{
  "num_hidden_layers": 10,
  "hidden_size": 256,
  "n_experts": 256,
  "experts_per_token": 4,
  "d_expert": 64,
  "d_shared_expert": 192,
  "hidden_act": "swiglu",
  "moe_layers": [2, 3, 4, 5, 6, 7, 8, 9],
  "router_score": "softmax",
  "normalize_top_k": false,
  "routed_scale": 1.0,
  "balance_loss": 0.00298,
  "balance_bias": false,
  "router_z_loss": 0.0001,
  "router_bias": true,
  "n_groups": 4,
  "groups_per_token": 3,
  "init_std_router": 0.0334,
  "lr_router": 0.000852,
  "vocab_size": 9349,
  "norm": "rmsnorm",
  "norm_eps": 1e-06,
  "tie_word_embeddings": false,
  "optimizer": "soap_variant",
  "learning_rate": 0.00449,
  "beta1": 0.95,
  "beta2": 0.99,
  "batch_tokens": 262144,
  "max_seq_len": 256,
  "train_tokens": 739000000,
  "max_steps": 2820,
  "dataset": "wikipedia_en"
}
Below are experts of layer 2 (counted from 0) of a mixture-of-experts language model. Rows are named router (the router's row for the expert), down (a neuron's output weights, with its number) and show model dimensions 0-255. Each number is 128 + 24 x the weight over its row's rms, rounded and kept within 0 to 255. Numbers have three digits each.
After each expert's rows: "comes before" lists some tokens at least twice as common just after its tokens as in all text. This comes from a sample of Wikipedia text that the model never trained on. Tokens count by the router's weight.

# expert 56
router:138121136084146119118077164101153147131107155151097148141098077139100124106131150070099156117128122163142093136100075150131078166126138141104127137145118141131171104120148130121135092126060182128126135115104095132089131124152099154127101091162157164136125133111143135122075146096153118111117130160087082142147128154120114157133134126143124131137124125153095146113128120134142118182118119148088135148109104164177116110123136147126138081107108147119136079143131131184096102111138102097152127153138087154149134150103111118095118145123113151115155124166115122119130153117155155086143119133145137153101107132118124156094115158136133138157126148142096115121099103150124113120094136097167088155091080119154131145162147148159118141092132081088091146125100172109132132109136145
down0:138114098128152118123112126138139079105076152148135163124139138125114149141113182130105094151141165114139084104111136085166167144102156154105093134106093115152140120148143125159160129109127112160157103114124142154117139113114133150119171142123127172128151116160163109135166177157155092133139153095067126116089113147126126122131087123160112126155119140108080112146108129097114132084089130065130111138082155129136086124138139128136108146107142129106143110122157109156111137076136140149129172131116122156143089126163179110147118134161102110160104157091106143129132133123137107129118123140163124163071142133142148139128110096108159113129126125127108149115135117101120126156152119133124117141104082119099150118130099130149148169115135094110130086113101157165150124133087219
down1:099156125091149107161128122119179089107110112118136126124110129178106135076113142150091119105107145126114131094100133076123165151141150139134115116178149120131104168136128128089151153147140117169109132086206135139117092109118163116114132134125138122123103152116108117165074115131140171180086173119124132116115117102098158093180119093120109128129110137165119122169145123100092122156122103131104109112130130095146167120129141108132126127149125073092155180159132138155129142137139136081106152117078135144145090152110135105168125141122111103121134136119145092098106106113147095137136104145142130169154100142148177128115121125143121115108128149119127103105174150127097146140117181141126154124126101138112137110160147139118098140130141154110120062123123152157124110151130186
comes before: " not", " |", " by", " be", " |\n", " to"

# expert 170
router:122134135103163092095106144138157163142105172135078127172132084126082169120177144095123141114168098137142147116089111150129110175155147136135162128123133115121159083118159123114120118116097175130147113117092106149121134069130106163150096136173183165107128102133153116118112102149116134102155146134138108128169128129102101146134165156177138123124152112145109128129132150122146139163110119112085144128151101162136119124132142134147137114108178152126148085128126126161110111092152100100129152148161125141142157151097151173055131144141112139093156157123103128112141152095168203109156102128123105153127122123101137153132118137145154147147114127137129125114161117144134115102098150097155162135117122101153185166149147153154113133133112136117114140103147134112121140120116181
down0:141114107080144122139150081125146139156112105116137109153109125137127113101147117091092122100159136133149158123134145141097159139151104099109123126114164132136102119175112110113076100114148090119123106197143097129132120139137066101105114133153117091166143122155141134148140121137125135154107120104130152138117138040187116151102175174158156119172146118098082147140157112126114175166115114122124116138152160157161110138111119120086119135083186128156170132112140133110112153154111128144145110150143115137104138136106078113128135105158113188158106116135138134152102100165138108136123128128154098160112108141163187104113097116134119118158139159114128141168148178110125097134128111115153120156136102113129123159139125121153098112128166118117124151134169111144141159139150111
down1:117159114141099117123171132130119106109145139119149104159120119148143142106082090125181144151113116114176152134167107051135138098134165123100156139143128080106116124113106127156118111106112152144097124162116114112105125122113156115153151138136129139159168130110075104107122122113119177179130139117146137068138154121120123139129127104139173158106151139119094083134129149100108123122089166121101131115133122173115103148148092108127178159130122107141099156107087163078140138160151131126116108157113163121142159083124116144130129095140178123083145083142138137102122123131130107124090139174089109130112131112108149156103155141108100078108132150131154085152097102166105135140145139132125121132168173131100087124110123144117111153145134126124165099107171125130102136099130089
comes before: "19", "20", "0", " |\n", "1", "10"

# expert 195
router:142135136096165099106123136124147135139099127147123121135102084099116159098143166133100163112144125156154118138097098135137152136133123144129133144105106136130139091123173081126149093126097130140112092133152087168095102115094074119149121140130128117126118094127126128120120142106119128090131140166125134135131133137107107152150132163165129114168106109104086126133167129131151148143142122083134111096124089135150076139137155161154146104089123172125129107129144171127141096099147124117149108137122097112155160148134107140102159180138117118104127152103109149136174163119145140101163128142151087194119089144118168161149176164155093156136086114132134140116111091115157136111099161136140140169126109101119149193123177199149156131130165108103115143136139130124161144084149129
down0:123144133141120120117150150129071108142132124103167118159135108119139132102103110131143157085135121139076112105115125134150151175137146147101118122147109133125133061117149187130153119121162091104168147101144129135123109119131096127142130123130133120115132110108155123148157122141107103116106105100118152127127146103102118110139106093187119113173115103153192141146157123119149109096119141111131170120127133159141151152086118134146115109125175139112117144100178127092129117124151134124080083091128131144130135164140096120156116121102132075105176140100120114123131103147122126134080092104092150096092089078101113111139118114172161145126151104090136074090145125139137149110147120093085145143113138184135176124125131159153134151127093080152112103128109075157123131143115160
down1:112135096133146126141131124134133146141158136124128135099131144120156112105141117114149092137139145141125129128108132110143131093192140103139142149140084121152125167109119090127140110093120152154135110190142124151093181112134156129124162129131067166104126127151102135120102138080115125150131123109152080145096114121110093132168119124112145135144135149150176147086107120080082153156092122166142096114160142117126117139114137151110162121154122122153185134100119152125106115123123103153109141168117130142105136132157125145149090140170077137107150116159078136107185155126102172124134121181101079123121112135124104152136152083110134121079125153128147099117141158089110105135129123104178084105146130139123137079108155107099162108090100106144143126170120107122155158088151118
comes before: " of", " ", " to", " time", " he", "rical"

# expert 15
router:151127152088152111098116192106147114127128149121065140138097103105126147100144172087106142120171089143126109145101121131171107134134161142113114170144098146121142075111130119114129122103118163120121120077105130130126147122140118132134090114145188145138115110123169145092120173134139110113150153150105106130142124149119097127148130137153112100132142122128110114125101122098148129144113113126099126131132101194133125124135138163136130120111139177129138075156137109184123115110191092114150113141133065138146149153129120151098120153114133151097133122125109127079164174099141175106150096127156130150114117132124156131137148163123091133173116127122104134097144101138115132112105184124166119149118123135150178137164152138168140186118137087113126128090087157117159150116133157
down0:124156098142092140140109143145115120102122122139134127122165123135131133114170094171162136101116126156136111088168148128122076184144118114137149120105096103132089105099130113122145095102121096127117150100142094094113167121093105118141128101118155130121098109104107148109141081113136148072164133137103124134114150122116121144151133107149106130109124127141154142147123142139170099131110108129108119163107088106115156149160123137076152173142136164136103137092085162119060129120126120111137135154129152117187140081090085128132094142128133125110105141097152139097111088167113123140133136131153155098156126127116115154090127131119138171103137149146083106157128085119132149123104112141124145118142131087191094073126200115154132147083131156151129135112094110131125098093131101
down1:087094127104127150122179130106136161134124144109099092125177159131166205165097101122112130114158095164082162079131150121138145113148094150156142153100180114135121117110095172142088166085139117156121114159149076164105114167159161151111152184116143122112136114065148106105111115109144161131102140141114183128128155122146136112118091095142128123133140147117141140138125144134091123136138114147123106133082078152136134123100158114125178150131137120105097162166127136147121130114111120128161089127115153161119116166115106124118108140149156148137124118126101118122102167104119123132134115122132128147130119104116143164120119150160128156129113098118140155139112160078134079095119144118110125142100080106117143115100140149154136148123087100106110099098120115095097162130135114
comes before: " |", ".", "–", ";", ",", " |\n"

# expert 203
router:134163143121136136137155152104118134099110148124119152154081063127118172101146193101139165127125127140145109109102083164156126136166133153118157112147119126129148130110158125122110095112083161125137107123118123173132132109103116144141101140165136172134114116135125142114123136122150145121162145148110117155151133131138142182139104166139131103163127123105071144139151141125139141150105099089104127103148092123157091126128124165121158093117127151105143122116129128170136110098159073097178101142112108081171137136088103141125131143145088129108149134145108119092131161110127146078132096127164117160091094127120149161139160147143106164156111113114100124154127126112138102127107162149200125156100107108146139175122153164148126154078120089086133148112144153103143105125159147
down0:121128124115104149140143147151132150162176140098093123132093093159097082168112181131147128123141127118163070106115101100088089121095131121122144127159147090154144110127147121115107138128056135109129146174119135144137086122129172149106134132192132093126153117126110143139136106153124155129158107131138114124127125158115136114117161124093122163134097133124120120129130122148108157088094120099140110115130108135114123162127125138095118110122191108143104128082148138160168126115090130167171098133088138125149132129123111128149133167122146146134133138131167155147163109116118141107075125132146124145148120106129110090125086114134134129135120149155141116182138146106133116106113116150117137137106151155208134120083119111111150139146182111116164141112192191112126100147135181
down1:133135140148142100107160101141122117122138117147143141115099132101140177131153120075097074118108142149107092116138153145113141148106133149146108144105115107108069132149160139114106126073115159098113099084112165112138091134086105135112116179090141162127127128161082200202142090122105176128127165141110127087130136099115148171092094143114105151110122100110142098138138152096127091152120140146152121120111140086139140114149113121132102138100136133119104116112124150082156150120145111121155094110108130152072110168124135136104147143153131168153106066150133128152113135126125156155117158134103122108157097143132096144148169110130141153104113157132154140136134121134132085125150106088147140149148119148161101118138135141151145087129146103143147119100135099143143102069122117
comes before: " he", " the", " it", " they", " she", " was"

# expert 251
router:159111123063164104105099160126145124148110157127124165140112094134117163109124156118101135137164099165146107115116117143154143139175132159149127112093109145143137113141151115098096106108106171130123110110096128147101135111143096118155083139176155154123113108111155172119068134114160146097150150164108095131172163156072131134185147140159139069089112108117142145143143138114130099150121099092090133118166127153163107116166148149114123084098110150090121083138134128136094129121130093135127143164127101123151124140114130149082133140163114164127149165140095137092153124127156184093154116091127099144111131121113125129147142148137114139162091132136100151103130109123131148074127142125152121143090121126161166165134125134130133108130133131109116170087130138101150114112126161
down0:140115112106111099127122115128087145145142122141125137076139102133168145106099094110151107125179156155140131119149094127119104167147132133125136150096157106111101109148145104110170123080131116107126158132120144096141134111159112136108158114153098107123178082122144117151159132151112149147097156142156153128161100149158099164103077137111127091115164125093136136173183144120117089125149116146093130146125126114156155113081158121117132133141163142111108122084149131107114146178127154110140155145117141150138091153128140153143062110170128145129122154155129142143107096137115105179129160175119136120087193174135101137115087146111128152134155112132099173122155164097103169146092136113129120147132123149134111128129128126140150184116079160127149153107102131120097127133151156
down1:113141136154121115144141114171125095076146104156105124107152112167155095102128104175161127114080166134114155164119144096114133122115100106169178119086149101166092138146165115097121121118130124130152130086167083091093124126134130097153128099121108148149127137121144122155100113113150149154120078136160112129150119154157120153106135142120143130119143119118082121148162132132168119157167111181140064132134111111134097144087133128105146090119141094121142117150142128150094135112169086149148108117102118134155099130120141102194133168107143096109155124149176116137084139133116123149112153150098114153138123126170136106181124116119107107121109121145119119149124154130148153128136124134141072128127116129137116160105180127116156169147099171144120109130092156105112096178108128
comes before: "%", " |", " km", "19", " |\n", "20"

# expert 111
router:132133134113181110087123143090173148124097136136141157160072071096096170122130139115107160137186124131149101119119132134155129162155181160116145120139113149104139101115159114133102098103120123158137137120103080136096104080116093119145117116129139138100135133116143145070091158119149161090173136169137140149115154155127121144125104197156127121143121133097135130123143143127144138132133106110122123078136137159160107122163153158120139135103182166117135102143104175118125136108169105095131153130132085124153148117149130153064146179137102133108148136150122096106135174123152153109150131118178111157086090131118122151159164151138068158116127139124103146097142094134116130120094151114152119116153137109133118162122157153137107150135134110123139148116137144109123134135108146
down0:121113136183122095139117070106110103158134111142090087122112156121107176142114159119136166185099132099151136131109132116128106106113146118157092107133100129116102188148090122134119144147140101143162146148140161100112149136100110146121143136169112125169126127108130082112119142138140116143135143117143171138133142122109126122102127143146110161138144142133113152147090163106145157171123101164159092136135096109102134099124134138147135092111070093109164130149098101152110142125159113080111126143157124118139174101111158175071136126141156118105094111139167160143136107167116170128135145126153108090138148099142112140136101135132156181138147146095109113120145135153099125129144137152169120123117098123105108129121109135180132101117099125094117115080169119168119089162152179
down1:087141154130095160112119135125136131097077102143166111134115147153120110094119154149098126179115113157158180106101101147106113146131108118109120093099146119106099107151079125102127133086124125088114122132166152100158137106146107112169143138125081139148124173137133121182123109152147162148151162156130125132164152124197108149139134129080141124144127116107093139153139143141121132128123116139121120102082082161156125063093084118074120136124138108117140153123125119112128134110122163114159138129168114112105106142089109123172129079146129114129154121131122172125125088133129086153112147095135139144157109150135113112099160162098138176127111157099121146111163138155067121126127169149152142077133082156137097112132134114133122141116118160100130149138143152143113102117158114
comes before: " the", " ", " \"", " his", " these", " them"

# expert 227
router:141125131122131145147101137117143155141082157152089170154090099120115142110126159101105190127160094133168146135118112140137100143142165130109139088115106152147149089147153103070127121114100150138110122095097118154136125123148089139152120119142156147119132119129148138121089100129145162094103151122107082153162157143128113158144145137137126092124121079130118120139090158128129155157097119117097133116151110154157102119163145154136142115130126177119157086120105137150097129108171078133121118126155099128151139155092127136087102136162080148099125137132096127108148118120149210079142091098143112167124128138120163124140132148176143129174107138121130117132154111142112134088091160141159137133123125106159147137169165145141146144125137112073138156095121179103167138101126142
down0:124155129174092142133130150113164146102107156093120168144132136108165159116105124067128110146131170121111151092092111125107134170140105129113173115093163124161144129114134143137093141139150158163128078103153132149114112185161131148114150141123131145077110116150087133166116116156197110158101121142120121178145156129170162094189133148123120100127123115164093129130131152139099118127146101138143137128121143081137143141142109138164154117130125130111119090142146177115180085127159153134140141121108083140158110133119074101117102103160083123121146156121129122124113131140155145104130127148128166099123114139151136130143154104141132143155112139148162152098100112156157152119076186132140101118132146119125122097126154112103149119129129140156091150147105108124069136112106132
down1:149124126117116127111097138140163138094082123155115131142111158147095139150151134108114128137139131165128137155180120104127109141153145152101173075141124144091119171126143121084124108119131134133136076134158127119120110162134126184139113124119117094163128135137139167114122096118160102131129205115125136113150142127112104190162162143101142115159102167131147124043110103119121152091131105122127105144126144129113171102135095085139181129087090172119092109144115147117144126135113156127079135123137148107126145132081153093147191103098125122120145145084107140089139115142110147120176120098110116171156138103118162183122144119110144179116137142125120126137129146095116126097157089132158122111104127158127121100140132147148104137123121147113128140114137161094122129133153088
comes before: "%", " |", " km", " |\n", ";", ")"

# expert 40
router:112122121087143129090134152077113126089134166124100126148125113116133119080096178138137134133159100126145128163107121138158108125131126087138124156161100156125122108109175087127143119115108156088123102093122117136118110086119118114161142113142162146100124115097154132069148141121164123108146161142085114138111148174135094165153107147157108111103129084113136168142156126090107094136118121120113126104140083146127123122163144163100114136108105159104141110151086121146115119098117138052123110109117149117155150152121150120109105122158096153109171121106123126112162139119138174093155088107143110154126115186105126156122114145149111137139117133112085104141130114125154079092162149107171142119089127104124130126133170141149121121136093120097118121136072172136155117080129165
down0:133119140121125103115205130101089153091155121072135114133100115108067087098145147092140130147134132158132119126124127124118119132126111133194117095142150086116130106139104146114119135066121125142124134125107148106100120102135119098088101127068126097128150097125094120148122143151125114112175110143118099141085130163149125130152109121157124128165125108144140112124157166171137151141112158141134089124125147134152151156148129146154174149126144134138113124082117129172143119113116127142117121161143117102083095172159108145134111140138169146118158125125099114115170124114116149141132098126170087086082154119072091115118138144129093153102151138153103124149124082137109138149133112130120123113126138123149122102156117104075111148202138157119098138155063155151149120129125124
down1:115123119143166105120148153123162142130127126101145099111134127152072136119100102127117120117102098118157117147132107107093120137117112127145146130115122133202153155114112100152175124143140144128150120111114164097124123168135112085107078146163121124114094112137172104142158117101149144136119153120095130139109133132142158125098155144116129102085129152132115134157172095125111078147175085150130081125141141122095160095068099132121141184101140110111125127148121131124116127122098126187113124145100147104143116141093154114111124096140144132140110110143163162087170117178090134121145105161122176141152076105147160150115093115135129076156101118147137096102133147116149130109162147164097085127084130134152120140123160124103094103068164126134137151107122156142114159119139142
comes before: ",", "ing", ":", " and", " of", "ed"

# expert 11
router:164138097138143110114112168114147138124106136160106115155092101098054114091104142138088150147195098129180130140133153149159069127147178140116115124103103128142146108127138126158109141124133137118121123087078119145116138126142145148151124144107165122122129127130140135130116104117144120125135106130103120148147151131099142154116129151154120097134094126129083187097110126138150118120137101118107114119153106143137114109148147162144130071108121159106137083163103128162108132137162121112177145135134103121134104159085096149118131101147131112090183174146136094103158156120147150118137113062169109129110125125120117158138147145126086145151130155099094138145116081169137073092117135118151143116079122126127125140138133153170151119102123101093127101075110139114120107112109177
down0:171118141106104122157071168141114188127140165146106136173124130140156109120107125115161115152126109156134108123120130105173109149070117132152091147136084107152136118106074143144146127144133170137120098135107126128118153113164179103070130124116137114140118132186113161138106125104110095163079174107129137131146139106094119138143128151131134146156148071179143140095123118152149115120144110145123139137147116183103136155149105156142128125121126095085151137107164135098096133117083123129123080112157137173095175105119111126119113148094121118137123104106131147169092134127088160167142139121140125113144161144087144117117156136120148115126116116139120069099132087093094142094121121132130167121135137095114141132126102149131140113166167137149148106109123144114157149173160119
down1:124162140127195170140126137163112115166081141161105105069124116110156163136105147115159138129092123106099118115098137146104126079117074109159140114133108125132111131141107145143122153130090108140159108127113135109099093118133141121144097112108116116184129091139183112146145168112118133182172135115115104129154096108144152174113103104098125109136094105121148121141095129123104129107082130111116096152145112132139127081115145145197156137142133116130128155115121113112144093137114119123148139144124139135103106098148159126127120129127150125129153126108099159160091178125108142145089133162114153145137149116150122155128143133103121068137155135133064120139082118163158127060110158121149144174132130124170118117144097136164097114131098147164158152105134106153162112128152137
comes before: " the", " a", " his", " Fame", "ster", " Representatives"

# expert 26
router:145130104097157107113098144105142155124097174149116147135123092121105144125158154090114132128140108192192107140129120168116118152158129144121138135117113154127152107112156090112085113102110178150125108108097099142128120108172091134130096122152176150141138096141159141133079130136145135120133146139110109144157110147097108129146152132158116105145112102145100145138133140121134146174096115114086131133135106131179104113132136143154127118123168168113143096129136135156080098116156107130139147164140096132120170135121105134045137124141092167099162166131108123110138159107144192110132078128140107157085128131097137144116144140160137148156109156120109152119131125153148123094097117134162141181110112098163154158138135161162131188133138105099108145108105153125136132105141158
down0:143156127134100133106143129140091124088147093150151136115102111152105100111142117153117120131142152134122121125102132118149137155093127142142130127131134144175138130136125147118118128117112100152128167132127113110106108162125117124111146121132116168105191151090169182140125159144125105145073161159101145127088150146114117182084096125147108101097130118144104150222162139130134162127102105085152143113113126132121132120120118145123150116111116169172147116130098177084129129136118138148181161132110100179152160135063111145164104117131140155159130155144167133113099123128118168183139135123106102134135151149134148132149079142136125095119160121139125174108142131127166166135105142141088100130113113123160155090119131136153157130162152153125085113160145106169153127103136157
down1:121111140102145104129142138112104135108149131173098143210080108117127123141130082116111094130131131146130119156146161103179163139115091132133108154111144151104124144090093125120149137116129158127100162107129167142153109140095172140127132129122150095161080089107147106126153088175133141142114145137104114102149121113100110105137111117136095129136168106133136120137118157104097090122131105103136126158127164118135097101114105140096116116113143166150129112096120142164130079080128149129078171130073104136136103130093100143160157070112160129089117130121140105117094133111106135142129086160124123101082157123141146094121111102135152162113131132151171157149159161161111136091142085160079155131124138159125140104111122108129127125141134141172108146094126131104144101177127156
comes before: "19", "20", "18", "1", "17", "2"

# expert 99
router:182150117086156102076074143120167127127125143141073128130127116127130138106147136134066156114148080135125112134133125138170073154187128109118156172115101141126153092095162102122090102114126132107134065114120103159086129146119099135152113102145145123126130118110171170125121138132110124119121112151123108143123153131125097154150121115170111089149113090096116130138116139137137120124104112106100118136130090152134114131128126130140148119134140164133155116142133148172120111103158116084185139159121105072150135173112116118100160109124116116097166130155120080134142130092129126110149112139150099159127107137108133176170145142134076125134151127120145109121086065101146117119117149146155136149123093115167149150150119155155136153129116126112149131058117126121150172140147113
down0:129143168108068197156151148130138124147092144144147147097136134136090131144083147143151181130127137088135180125109110112111155093122116116138145106139133093174116142106126155106127131120117158123139131115100144078096104131123119152114131148125142110107142168095093128131141138122136120119097134140155139131142113142127143156107143146097152117107132140143168120099099112123162153104132164087129106136124139144148151083161132138131088091152129092110090107137126121136108209127126116104117139114110124153135142100122111107132101132137147147117138092144092081073077155093126142082128148180121106121130159141095144141163162098144056113167096144151086132111131146108145181117110122158153137085104114111136119158086146091164118125092147130125139153139121140102124115133120147
down1:124114132139113134187157172147142156140122146108136085092140149093105156120102140114131129119114130103134124130159106129158103163105126090129106131132130125133153137090141165127125087161153115118149175155112106142171114089172138153093127128153130119128146134109078109167144141131132114156114146148147150118151165132108106106122133143135176101073112140113069147099116145137115095122159153108134113153126109106170113166113123087110105077124158142071157096082095160171108134133107113145146151122110133130105116116075108117163145191148126124133126138130108168146154183144090104104137124115137135178106144143093131163165105089115147115102159097162151113139158134106134094127145140150108102116119153130119137130090117136109127170111117131185126139144154138138101125144096147
comes before: " ", " –", "wood", " life", "io", "ines"

# expert 175
router:161142130084177095114113124105135152146112152168090145157109103129105166116173151104125133151150111165172109120119131164144106124156149158107143136113092158139157105118165122114103134110121181172101123124107100124134102126172112151143107141150156141108132110142142156117102139116131114102125138149121106134143110151114117150128149148171120089168153095144089133129133150132116166170094103111105129139134111132157091115131171151133149120128151179127144085129129134127105107119153102132142121163144074134145151145105103156060145146156111126100125155136110134122148152129141168122136086105146121142108114142088145138125150142177112127133107139100133128100150142120144136103079154130145145176085114071167152166150148158167107199109131127087124152106112125138155156137148167
down0:121124161101069156087137146097132154104108136157117108096141120136153132187148165112086150137170114078111118139154084120140145134147105134124124156126100110122167176110085109103140103117143128144125155119114130182096127157074121100136116140139098140089125095173151109111137156115124104160090110110107126120102106145129123128156080115103153108123142141143133085129109100140113126111109147127131127146162102133154092106104125125110134139132107148163097127126122165150126113145139127108119139123097103127149106164127113103145127140189113092159138146131120129145158114134108143111136187093073169137154121082113107127132161102111092104108119164166069083109127099119180156143123133160174123150097142114120119148106151124177143114158156112129108147132119118125158168116155123
down1:095138111169112170144103151155117122154128098142169173123145140171135094099138107140104111110130120137096088133149153126122133074148126074167136102117127120099097147124109126123134114116132142112137130135175143089145128131148112108156121109131189106090084102111137102161142100114166102128179152157088118144148160094140148119129147171180082097128131103104145132155159160130129171153132144116162101122133124145119128135152149099124114134142139113136139106143147148148111138123153125154141113148113135151119109125167134090103171142153117156158130134143169140130115114123090089121146142149152111094153085122134089152145145130127115125108168151116110157119122140147161093148154141140120119162051103132121114151140165150158106152069172191125106139126098133146136078130138116
comes before: "19", "20", "18", "1", "2", "3"

# expert 137
router:113129109104143125098077175105142171134131148140097129161095100093126156115107138109100151139165118165132119129083101173130107152132166129114140127147101151114147084137143136094136127140081129174107132126125095158130116127129116115141119127170140183104106112150137133116111143134149128081155152146120114156150143142119107144128113165136133130155142144120101126150137155106112119128130137103134089117153099193124076114146117167110123116136120134125131104154109174123097137088188123133133115119105119127159176143128118117093135125136122120098140155140097123115134167091188160105147132087164116169121134182107175166162155163158121170136109110100093121099147078151162135129117166105151125150083072106126154142127142150136133162137130102096117124144112153121144154123168127
down0:105134192132098146121172104096143136133150145123113132130113104124145126099142102124151129098116113161082156120206111154115178142096101145126087196150098152148121120126131143134102123138126136133093133105097196134137081172135125118120150124098156149143145131107099097125114118120132134172142140098092093117142090121102152144147066118102141150099093127165138107127156133115141113096143149153145157169135107088078159132106127100139161143156122073124117133168142127159137153121160125127153121123107120149122119165116110131145129131106137145101134099099112143167124105142083110135121080131152110101122099144118113132119174113119148126113145125154135113141076100124119142118129161142145094151136117101130117110169142098132179133129100140172077110101106133121122094168142123
down1:131153139138110131100143133136151132142117106113149134143133136120106103134142124119124109141151168150161141120179120157106132124112099132158159115140122097150115126155069142133151109107122097137145159134110120154149120090129142122125132144118106155100108138148127071174124140155110116138083101093103152113168124149106089126131131095160128124132148118108158109151163127091105123112116123134155129155099163172092146076129140147109148153166152112157085091090141100085156172127126154106071149088144084156118119132118088123112110115121156103089081118121133093151145107135155144133150125179092132174133174136110101138098158119172135114098138162159130152142131150136108114139148158132101185114148163139074123161142107119107134130113095101173101117150103079128124166135100116
comes before: " been", " a", " be", " not", " also", " an"

# expert 86
router:161135125085166110081115158114145149129127164126068118157115102091098122097146151107096164125150083138136114129113112184148100100143131124088146117127109136115173090130169098122110127131086138158116123070103145144131116100153115139126087133170172138140121116132127149102075191131169108093160124137091109141155152129147093150164137144167109109155145125117103139148115150120130121125109124119119118105114122147124127116134166139116142087125116156126120086111121129138142095133175097107145120106140087100142156120103115137076121148146098143125134141150112109090150154131136130130164117111159117137100111139115146140141132160157121144139105152125107145085150091135151130084083147125162113119105126102184157134135145177150137150119126141076118154096111174116173144102149164
down0:192124146112143108139113145106131139085097139136127093166110097116116122088117112134165121129078125092134085114165160140077150136119125132142148124145168127176161097164115141130127136138141126186100119092139139134134117118143179143113150142123114107142085123097105144133094144135117115115119105097127108065163106062132118116123102115120115138090131150101135162114100106117096134084143139142122140190160097125106149114117103129144063132080127103175143129141157106108129120184115104164080139130124126128144106124136130129154134097118087137100137125115146143138119099145090119162132121103165143098133159126114133184136098094141144135078133128121117139157115148099100155166102145165098122112101150152149128085081133145124133117155128126113121107143162130119122146114168121
down1:123144119126192144152151131124131125118097127123108134118176122077179150160138119136116113173105149127060121117072152142142109147148135151126120110115086127131085125114131096087123156160086125111133124128153168125092159115124169111122115135158131109131144142190162132126140110127121135123147171103159137088129137149145114096166114166102147099147122143133129132123133136136146107113152133187137110137111121151113149123102128131140148108170109096123132075108155089104101120113136152145099168088092152166113157100121151107107131130138135146116111149134149121161175133151097150149152141121105134157125111148129132093118123151142113123147068088196128115123125154157113132121147133186133147146117173115142120162133128149101101120165129110130147135077092063128099121121116157
comes before: " |", ".", "–", ",", "th", ":"

# expert 83
router:154164107115161149099127136103141122113107135143102141164119060093110143100123139113092161135137111145163125131114093131150083131154149151135140148099135167095163123131148119102137129074135134116122114052104083139098142086125132123164093108135148126132137128114145153127127111124130131099152134149137109114146144137110108140139111150193137093144148139112103161126106146141159137154093117138142096116169100134146103102135141141132104078125138155117139102144127141147099110087142123081144125137134064118142147176126119130069106132158103118080196190140076105087149159124155150107113122134180133159090111119106119129152129119147137148152106108123115129111123110148128118073107138132160129114100099113148152144137148133150122131111134080072118144103141154139135129144150152
down0:118050145120109125155149164142143105122134123112128114127097139128102102100098158145130136101141125092168138160137101139151125149147123124109101102114118105165084163126142122105127094141097148129125106140181147156117092135065142103142107102147151083131123120122097074109095143137118178114117117112123136118106148169156118130138098152126142125076134151097123132141112145106128142105129128147108109157096082124079137119147128126128129140127137119111157116104126138142110116147077167102086149120112135083114102098175120100131084134154071111145117127093132137135138138122160122106083138145159132195167118121150114136115146135130141152127090152148130093168131123070127146122115188129156106108123092115145152133087114104142109121124165181161107162114152120130097138114108087
down1:143137114104119126109120140120156095102093144123176136112124138163124165145152120126130126107171172165143123105135090150111094164134106102120173148114127106114130128164116081134136120057103128111124115103167130136133124115128164124136112126124103106143135123092058070101136173175141111156190153134175171138138151089149144121155143124099113140136118146081114167143143137110137088166097132124120153144144143151127160144125098149112127119142100116124136134149114139114162135123172084135111114175126072129140134157134115103145136107080145139107156087142166153125126126108134136141089173136128125151157167120107103106117156132081139156114127121108140112155101151130088127139145131133148160128094106160136148151148117102146150164100126146122161134117180139155118123160076148
comes before: " the", " a", " his", " its", " this", " birth"

# expert 34
router:137164120107136135099106153126117163102088124126132138143113100108116169073157164072130178144166131172135133103067108123131088126142122170132137116090095190097146114116135122092086116111096136118124115065105121150111114112151128136147119127148141133139134138141131158100096135121161151106151115132094080152119123130122107166154102134151143079143111143133119142160105125134158143160094087118117124145138105114147121099120119147130082119132089143123114122135113142141118102098158078097154115118121121099158132138116083144103117135123150125104167151173147113090147138108167138086164088089125091145156124129126181120140118141158124133135103142125115131168126114138152124092091131115149145160088104140145143141182127138178152132095114128078153139127116160108147154103155132
down0:161103106132086144108104139114124112175107149113116146137161165128141066140110121150109156115122137137140121104107102143153116144109092127121115170133139144112149138139134087128169124158156114095148120145131134141122129184102160152083118143100097106136127141138126139117091131097117078110135084101123096138120113155122133107128160107158113136102132136134125110167157106125107186109124117130145164093114135156136154124099132105187110143108081142088150158158147099123063177121154155145111136128122163162149113103138115135089142150128129139150092083128162108134145145146130105096138135127108165111167129085185120139136150163095106150149105129137135143124116089087137113160131120098113112109162115095162131109098142145172136181083120139131103123140098101139153146169143091
down1:176140096138123157099141137147136161121153090155130127123127116163119147087129078124113144176115092113171137116139096097112091158121152116115118082126102111148144128090137122099141156083111117148120137137133120113132151125142126080097095115105141162112153117146135114150098141120124145137157124129119106139129177148121153071175133129146139133159161140118140131143101084076150131133112083140187114097162134170156111127121157126119156133131152179179139152126074164118128132120129155100142127107110131160149124078126116135093178153142132132123112138144133126101111160133186129098123160140126127135155167166127162157103151150139132170145137120128108113124100144134151131084141152102139139088136140131137113118122149118117137080147143107160135148129153159184117124074077170
comes before: " the", " he", " within", " a", "rome", " it"